config.yaml
n_layer: 13
d_model: 160
n_experts: 16
experts_per_token: 1
d_expert: 160
d_shared_expert: 128
activation: "geglu"
moe_layers: [1, 3, 5, 7, 9, 11]
router_score: "sigmoid"
normalize_top_k: false
routed_scale: 1.0
balance_loss: 0.00026
balance_bias: true
router_bias: true
init_std_router: 0.0116
lr_router: 0.000499
vocab_size: 8192
norm: "rmsnorm"
norm_eps: 1e-06
tie_embeddings: false
optimizer: "muon_variant"
lr: 0.00793
batch_tokens: [65536, 131072, 262144]
seq_len: 256
train_tokens: 811300000
steps: 6299
dataset: "wikipedia_en"
Below are experts of layer 7 (counted from 0) of a mixture-of-experts language model. Rows are named router (the router's row for the expert), gate (a neuron's input weights, with its number), up (a neuron's input weights, with its number) and show model dimensions 0-159. Each number is 128 + 32 x the weight over its row's rms, rounded and kept within 0 to 255. Numbers have three digits each.
After each expert's rows: a language model's description of what the expert responds to. This comes from a sample of Wikipedia text that the model never trained on.

# expert 11
router:114029136131111192095103114131163146160129170201142108160126122134141129148120126128105154118115148124140131102150130095129151217126132104131108177109157111126133128097145114159132154149120181167120067110177114131099118101120168150139069104087145181099139182094090070118152175146116104186116150178144129145110154170120150173109124102116113120162145099118178120160155101181176133124181136173137147117172201080126130152130148069157106063129169129167096156138087204107119123077073048
gate1:127147122148135100129108102101181138136059137109092126098125100064100070194097139144113143082133087146194144145154125086144115154154113029133106174158089214124172079112137142202116132190111122155131107091083076167134092131131153152146132112131076145172126093116148138147078160119120145190163086188106144111116093120123147141153093099184148170171134157130166111179074158141115134126146116133172097140176127146128134086088168176174085146120130160159153132130176160128090095162147161
up1:120133179137083114135060142168177118149166140155109146159123151142103116156105101158168108147118132134113089081117134105091138121132105160087149151156053122079103133182124125130177129125117144090121175123243070108099120044145100145131144127153147095082187082104162124059133184135165150100130192072099171136171117131097126134108162111116159188064152164139119135130157132120113132122115105173085097125137130093088169183171148064079108106099077122139128165087080103127144122133123104
It responds to: Separators in tables and infoboxes. Column pipes, colons after infobox labels, semicolons in stat lists and closing == of section headings, such as Time:, Nationality:, ==Career statistics==.

# expert 2
router:104055157183088126110158173161146111127185102101173131097091126084141193099140091115204142142094103117147086100163160079092128111149155142134166182085143119101172080102164104169141164060117115128154099118102094066131156134151157127123094075081184107118139127094115089105165087101203118104154132194174136161134156159065133066094128130152093155164120195135154110101073132148138118113152158174109162113141123080140108119141151100112159117126178130133103158133072147128166167125159133
gate9:146098100140093113173150115122165109110124121104165060165110146130120130115095110145083143118143113100074115111105203118062141208153222106137176038139134094149119089112186101084149123178124115126194158119123104100144154132101140151135113127122133090121110104084129175105140116076121130105147063071124141126112118118115183104139072130158101163132134062162091126139071099159089138101156106114143144150114170136109205076164144119149168119117165155182170114175161150085142172102154160
up9:143112112128103121094104094147207143096128186125146068143218169126087128135100119147082138100078129164143123164112067125138116105066114096109143140142162159153086095137126096118170093125147133120144139099146080143180122094097128122127131099116160098156059148102116158142143102174157146143120149137124074148049102136116145169162125111138105128115175163058118055118146113121155116177118160189083163113131087188141178087143094163112030135129173129111154123120111111122121133186044121
It responds to: Verb forms and participles. Verbs and verb-ending pieces like -ed, -ing, -ted after to/was/were, such as used, called, indicted, requiring, published.

# expert 6
router:129116166134126158143115210105111097122122136098121156084124112106104134115135097085098207161110159103160104137134149122091124076105087130125110142064098095167201104102108044111144126116119139180129045172140130131082126124111163181173091136106117106135154168140156113151176192083165072141082168139147150096123085132159111120126092136132068156169120115109112076128117100166110115066133159154110141127136152064140153100079155082145175095112126094107190154154142128123108135048089071
gate2:176106144072118160203100188137141048169114065075139121125161165128109100074178097047116173140157135123076102115134102185147139107135131098141102146098148130146138124109124106153131111148146157147166149090119069116144148170135110164117125168201161127141065122119186125139187152132102165157134130132143114131058131077146136183078100164155176097133143103174121097082129150130114131146154124072136155103135120152145097096176114094099082081087161124166134145133118119130028123083125131
up2:093111123150056153149179131136093046146158071144100142098126136103106106113094110190216140126120164081164149115122081145104076162117148155141095105120149162148135209113124117094130127157101120140128100227140183087147102095135174131114087098109109099128119123159133135122130105046148094138148197126163122122143146178120094133122095143095147075133122157068156152118119101087160174118161141127161126116161123097104112141054169142192142088118077157097051160119153134153135122162119159
It responds to: Mid-word fragments. Word pieces inside or ending a word, such as ch-ic, swe-et, rot-ation, the s of 1980s, and whole nouns like century, movement.

# expert 5
router:125124122130139140070145112085161126137146119119157168119129102138102092124122113134127132147144131151155052153135170081071123098135134125078188132156195092153087094225113138114142121094134165156183094154163145114129134100123152136147095119111179136193175174161091153118146117173115158169142208170107146144123151115166204146097063060140067167138134116107120115100025140167115141159175104171100073104140124110122119135097110169093112103174166104155167151135097129103136110073133114
gate8:180124120174119112152112134132088146139165095145141171072094154117132208137103154088123137119110130141115068126114154105139142079167123117110145099122160118113119099088144129132178074153123133129176122117123182182148114160173167075150136117137123165109188209157138108107140119177069122149103125111146090171138220114125132135051116141100107125070171128143103122121081198152128110167123043167170147145180128150129097139154142180113126103183086094200114122085151103115170165106177106
up8:139179158086133156120132084059070151139167184130137121161133177182112127140157208120063138091161126175158095160077101150162153131151103111183135176122139139147120088178127100126068129081183113122155090140141171090157043120105147146162176119123163132135140157146062136133165147144090108085108106155112123149143094088153086128216118124178132076147106198134102108052135094070141126166107126147091145117123089074128154147101098108142147128140113173170116153143111150112130101120137148
It responds to: Table cells and coordinates. Digits, blanks and party or position labels inside wiki table cells and coordinate strings, such as 43°53′08″N, | Labour |, MF, FW.

# expert 7
router:113135143179137095135153208105168132155085059158092173154112129118146169147183117142134088110119133108104091132176135157074102126142105101174159173133160091170163160164160101114124166139134145132149075102121216113040173116091146098125101130088103154100138126153093120134113164082207072170182195102130119114100151125181117158090110113106134139147113089139139121108087115179105089097132129189097123154131138119076191135099127145082118142168127106136112140178119214116119098117150134
gate2:141171110128110116183117187153119093182134086119118144127164144132122115064229092093108160135140121101070158071141086164143091110159185116143115170129145171121137116118144106164135142140086172099173085123095053149145157175111132130069116166167095167125129119096150147101192118125096181141117157159145151119106177115134118142093119158142179089153093133142146089121150144105139129159091079056095150084146131097112088126196062129120096107060104126145118136128174131148073109050115140
up2:096101078106106162136146111119156074126173080162089111118165104101123102108081107123200127109120200130117157122128098160115115149160121153090131085093128171121109211145106135098127098150127110105136100174173156096093104082128172106061088108150119117114117141147149128114158079092149088149164193152170129169201117212143124138129123119105151089139102132091142125104064115124206157155186128125140128084169150081129142152048110116141153085100074106095073143099180156155133081122141150
It responds to: Line breaks and brackets. Line breaks, opening parentheses, pipes and quotes in structured text, such as taxonomy author lists like (Hübner, 1813), infobox lines and table rows.

# expert 10
router:102137173102054127048111134090160123107144107106094141132073115087105201138196093129145140158100120119112145112166143118090149122115086090161100165148121122167081150127150061139143092170131127189133099141069135148138159162100139136147135090120155108142142129079141079135171127163186126155147196181116118197114160172122124145089102111102057156206068128129173118083111132110121091123164158188085120168171153108172129150149152108101129140081124086132150128154084188095091144132124101
gate16:117085148123094086118101129110141090121111144141105151109080096142141117104144091122152136162090117153135131123113093192138139133196160118089119146165167132151124118080110108127163116139161181049158143161128128178121102111127163136156152136133172108143083183136087119122124083116089124131139136069092179133231128086132148108163135111110184153121103082147095100139149133149135126146139201091093111115165142158187185108184100096140126151169148211158138139155117161088241091196097150
up16:111164113114100169153150242108158152126160144138125134079195133143147106122076121081141177125132100175115130130139131152119140146116112162136129180098129142103127094100094148133079148066118092191051102121126088159048142136145097107174161083148133172171156139124138107126132170130163210073148119132095147142216114143101139111170081136087156132142095147086137125105119130112113088192124121136158173113140061130151109157105176084082049170161112119137131159161125091119099128129138113
It responds to: Prepositions and connectives. Prepositions and clause links before a noun phrase, such as in, to, for, with, after, during, when; notably "reason for", "thanks to".

# expert 9
router:149122170097110205097184114050169080112107166126132181108100090062190117161120098160135188111107134131167126145128182125125162158087112119187138125107165104118072123146092100141132099127147118140144142161080208142122138095141136130134111111087148122183150165126093077091168112172161089077104105181146188138062194125181129111115128159121061119118099114106123096141132110093149173086123086122108106143155148095153129169133130113142107090137149124115204114140079080164148124106125068
gate3:129142217059108128140140160208113139109151151148151136123119157161097104072095111075115107142109133140150136154159129054113198153166132116083156151090120120174109143119126080141094173141149134125060115110142111163116156139117110134172147098135174166147087120201146179170183150125213136137054136132183113100102133146095139090148082138123102123153142144134131160072169098155132134079168079187141203146153162140104076142129123134141106123078160075125157123102154132133092170131091105
up3:129103167100104095139117131143104168131141153159113087130125083131108094102131115118173124129161084154091165093105063075147175163138131096157147095091086131163147093162103089166126116119194147115096152151032131125090134088145149113165118086140156117104118125125094168188189125143172111100123090085132053187116103115103132112129165112113120187126077121120133137188120166125118173134108108198101070167140184105143136117093102115038086168078089125145120112209134137162080118157125124
It responds to: Biography words and field labels. Sentence-initial pronouns like He, They, career words like career, years, life, and the first pieces of infobox field labels such as Headquarters, Relatives.

# expert 3
router:110151166145124190159140179130114124102148139143142185101149117098119145133116156094207113176092089062179109175190182114091158119122106127137123157054166128114124191118122085073169155150125139134176137099094212119110113144092121144149137111121132168153082135152119087156111138119171154115092159140178115157113118126106133138048115118142127161156126151130162115127073142124143179079126081144108169133136183141090135151109161155044125168121158127183099164127043081090093092097145125
gate3:125125226094165112118129153131093117131164164142177155110118123153103108092130096076076112188133139156112128153117131062080169106157107135124169152067102156135155100114130074144118172165145146110093141132136129157157123138102082142161122096156151128129088074171149143135185118090156109150056131123212100129121118190101139087149138096131100111116116152128122168113152100187138105070188110169108194175146137116081088153112152117126106139119170014113168144103177128148104166108084115
up3:156113109078135143141128127113131142163171100151130120123141099122145119070108032131118087137185067133078115102165140049164178140131131088116125120085111130171135073130145136146153140144137187117074114180019111126104142101137130081179108101084116135105148112152156140166166128081135161118115092113133084159138105170117179101123171093115133103128111125106160176163140150141133161151150092196104101178135214109151094121099165141088087203119084186111164100156126133148084123133117156
It responds to: Digits in numbers. Single digits inside years, dates, scores and identifiers, especially 1 and 2, as in 2019, 1989, April 22; also "== See also" headings.

# expert 0
router:077120176120115163103124122136140119178162128142127123141121090094079147137116116078159105073091124052138109121169162091139112155096140099213144121142131149117154093130086109087112205144105128124142070117128184146155139115077151130056061121079119133085170150127129105137118114105137070170166160167175124119129169158105151101037080141117143172190095145118092052113061061156124114116134077121100108168156149130154136174162138094157136151128170139126142145142107113144103107134067093
gate17:134107151138111151147072077081190208143110201113084145140136142135128163098122103095119099124066095119043164124127131130105137126131154130061104132129168105138118075153114125085199124160100142150129105189204103176155124113158107180084095164129130129171120077132143089083082138072136200149154135143143105098106119157130075120182171117100153132180127163114157092090122143159164112122152122178130135144154173130186142142148140141120143121088128067087156134077170099143122088075105134
up17:171129096132131148119135090124152151147115163124109052137124195098111125156083171108128119136116101135093134149174098120171130113082123113151183128172126132144143080120091117109169136141145150163118109118170126119167173125169173055097109164183135135164182176168090092180147191097178157062151124148095086091136131162053070145188099123129150090146113118122120175080110129182151208161070057112094126093137139159125177134148102141136084130127150148152133127100160151096152135090193133
It responds to: Determiners and copulas. Articles, possessives and copulas starting a noun phrase or predicate, such as the, an, his, its, was, is; notably "came to an end".

# expert 12
router:129111126178127125138101130157135087135153047115165178051135101099154162101149138179218150118172136103136159121139138088110133182105082084132127146141139087112153131135091090165163097127159115169196062118136146132105151147123155129120131104082137174195146140137129061126184166092145119136072149146144122145122110174113105090109125170102046187152129129168125127080155107094087112136116079153164197138157157117102076157111171050139114104151165167136127175094134141136160099094129148
gate2:171160141078156109173131159146136041163098133162171143114129144127118141096138087130087138102157147173099103123144110175109087171079143104098098159107112159146146137091159156090137138160108149165142106095114079128137130202038153136070125169148112189122103127109158131109193125145118145160110121175132136118054179092094127149117119160144181087105158149110136099143156155131092124167141106048140207105154129154178123143183084048101092084093136149138108115133121135137058084124107130
up2:105131119120073140161148140096152074141163075191074150130143090112055155150074109105189127141121160130154130117104107169104135141180152145182147089127146145126086187139105103168083116138148123123162108141120162174118089102133165133104124154165081104115122121119161053136105148059121093151180153108197107167163134153139111165094126126101148075181089114104152153126056107121199174135195116069143116044165124100108105105097152156143161114083088114100075116106136123167123111143115151
It responds to: Numbers and year digits. Digits inside years and figures, spaces, en dashes and pipes in tables and date lists, such as 19-8-4, 2013–14, 2018/2019.

# expert 1
router:118108127142116186133204166096135156195097092103097103109068114111187109173168099095142156118165129106158086143122121116118100118074125112112124112077186124124174125131127080109142132142141125111140092167145071135145104170112128200161097130069118114174103186151094077122138166102134094146096134149165207149116155128100168094108071132062136119147137195154122050084140132190119095163116112129119135129123169131158156105176168187124064140123145156135074173116136076160172141112125111
gate2:175171156087090156170104143104140015201104120120126107107152186108089121126160126087123168132112173123112109125125058155132082123176166142143101116095135165146145131161141135148175151135140129124167118119092079153103115172151094158071093164165146156165090097110147123103156142123104163162158128152067140121125147098101161148097096182161172084129105089123114090077113134134129177141150055110151160114119145174160106130163119055093023142092134110146108109124135095126061089123124150
up2:118096123110065140137159144116137043136152080145160124133138142111085122122083120151176147115122169108140145118153060151091104154141135135114120096122176185125136190092098102131099133140140143156131106149161175082115118080110121112103127097140070135084125127142192127165097109045164076124190174184147128120190110156173105127111100142128158104158099119122179172090113136128147173156194161102142110082193134043122140140071140121170140084089079145103077095104147197160090125128116130
It responds to: Place and institution names. Word pieces inside proper names of places, teams, institutions and foreign-script words, such as Le-ón, Tampa Bay, Beijing Institute of Technology, Royal.

# expert 4
router:111136170189103105134159134060162130159151133167086198122119123097131131143166086161137171152147143112180131090144153119146133175118062094118100136112139141094107138101125061081135120116124103117159060101131130124090206116105123136152142140108127160105101164137119148099150194150196113185108130110143129187158162149101166166092099167114166188176149141109110140150088093100122127103200075162133136166148141086096128054176175145053108082142101101117112153143065127185107121134124092
gate0:168102133076084111150120129137084142082127094155135122154153136161115135063138103164168168144117173100156066108146101105146110169090089065115099151135057148156120107198158109098069150168109180142144124047095095082123182099126077130146154154087153148136141162153123135095111100134147125083130159114054136142125170132089115148166120078083127125149207134133141184114101134091138177105213105149113056120167101117108151127109150177091173150120158106159083127106130143142138078144162138
up0:161101178127172155160171134192131123102140174155156087211091121085159145145108105095102161115126120176147121089160080089161175115152100100113122172146163116137145101089140092182132108110160120129137116141113156158131160151159110109081099142158163095152103110158184128191042137118193142106097129135089102126121161084095097166120138016119127109141144105176113123110139110146153101145119130176171165107068188165093158123137115124134133165162125115073169128226101121128146144153143097
It responds to: Sentence-ending punctuation. Periods, closing parentheses and quotes, line breaks after titles, and hyphens in date ranges, such as "Texas.", ")." and 2007-2008.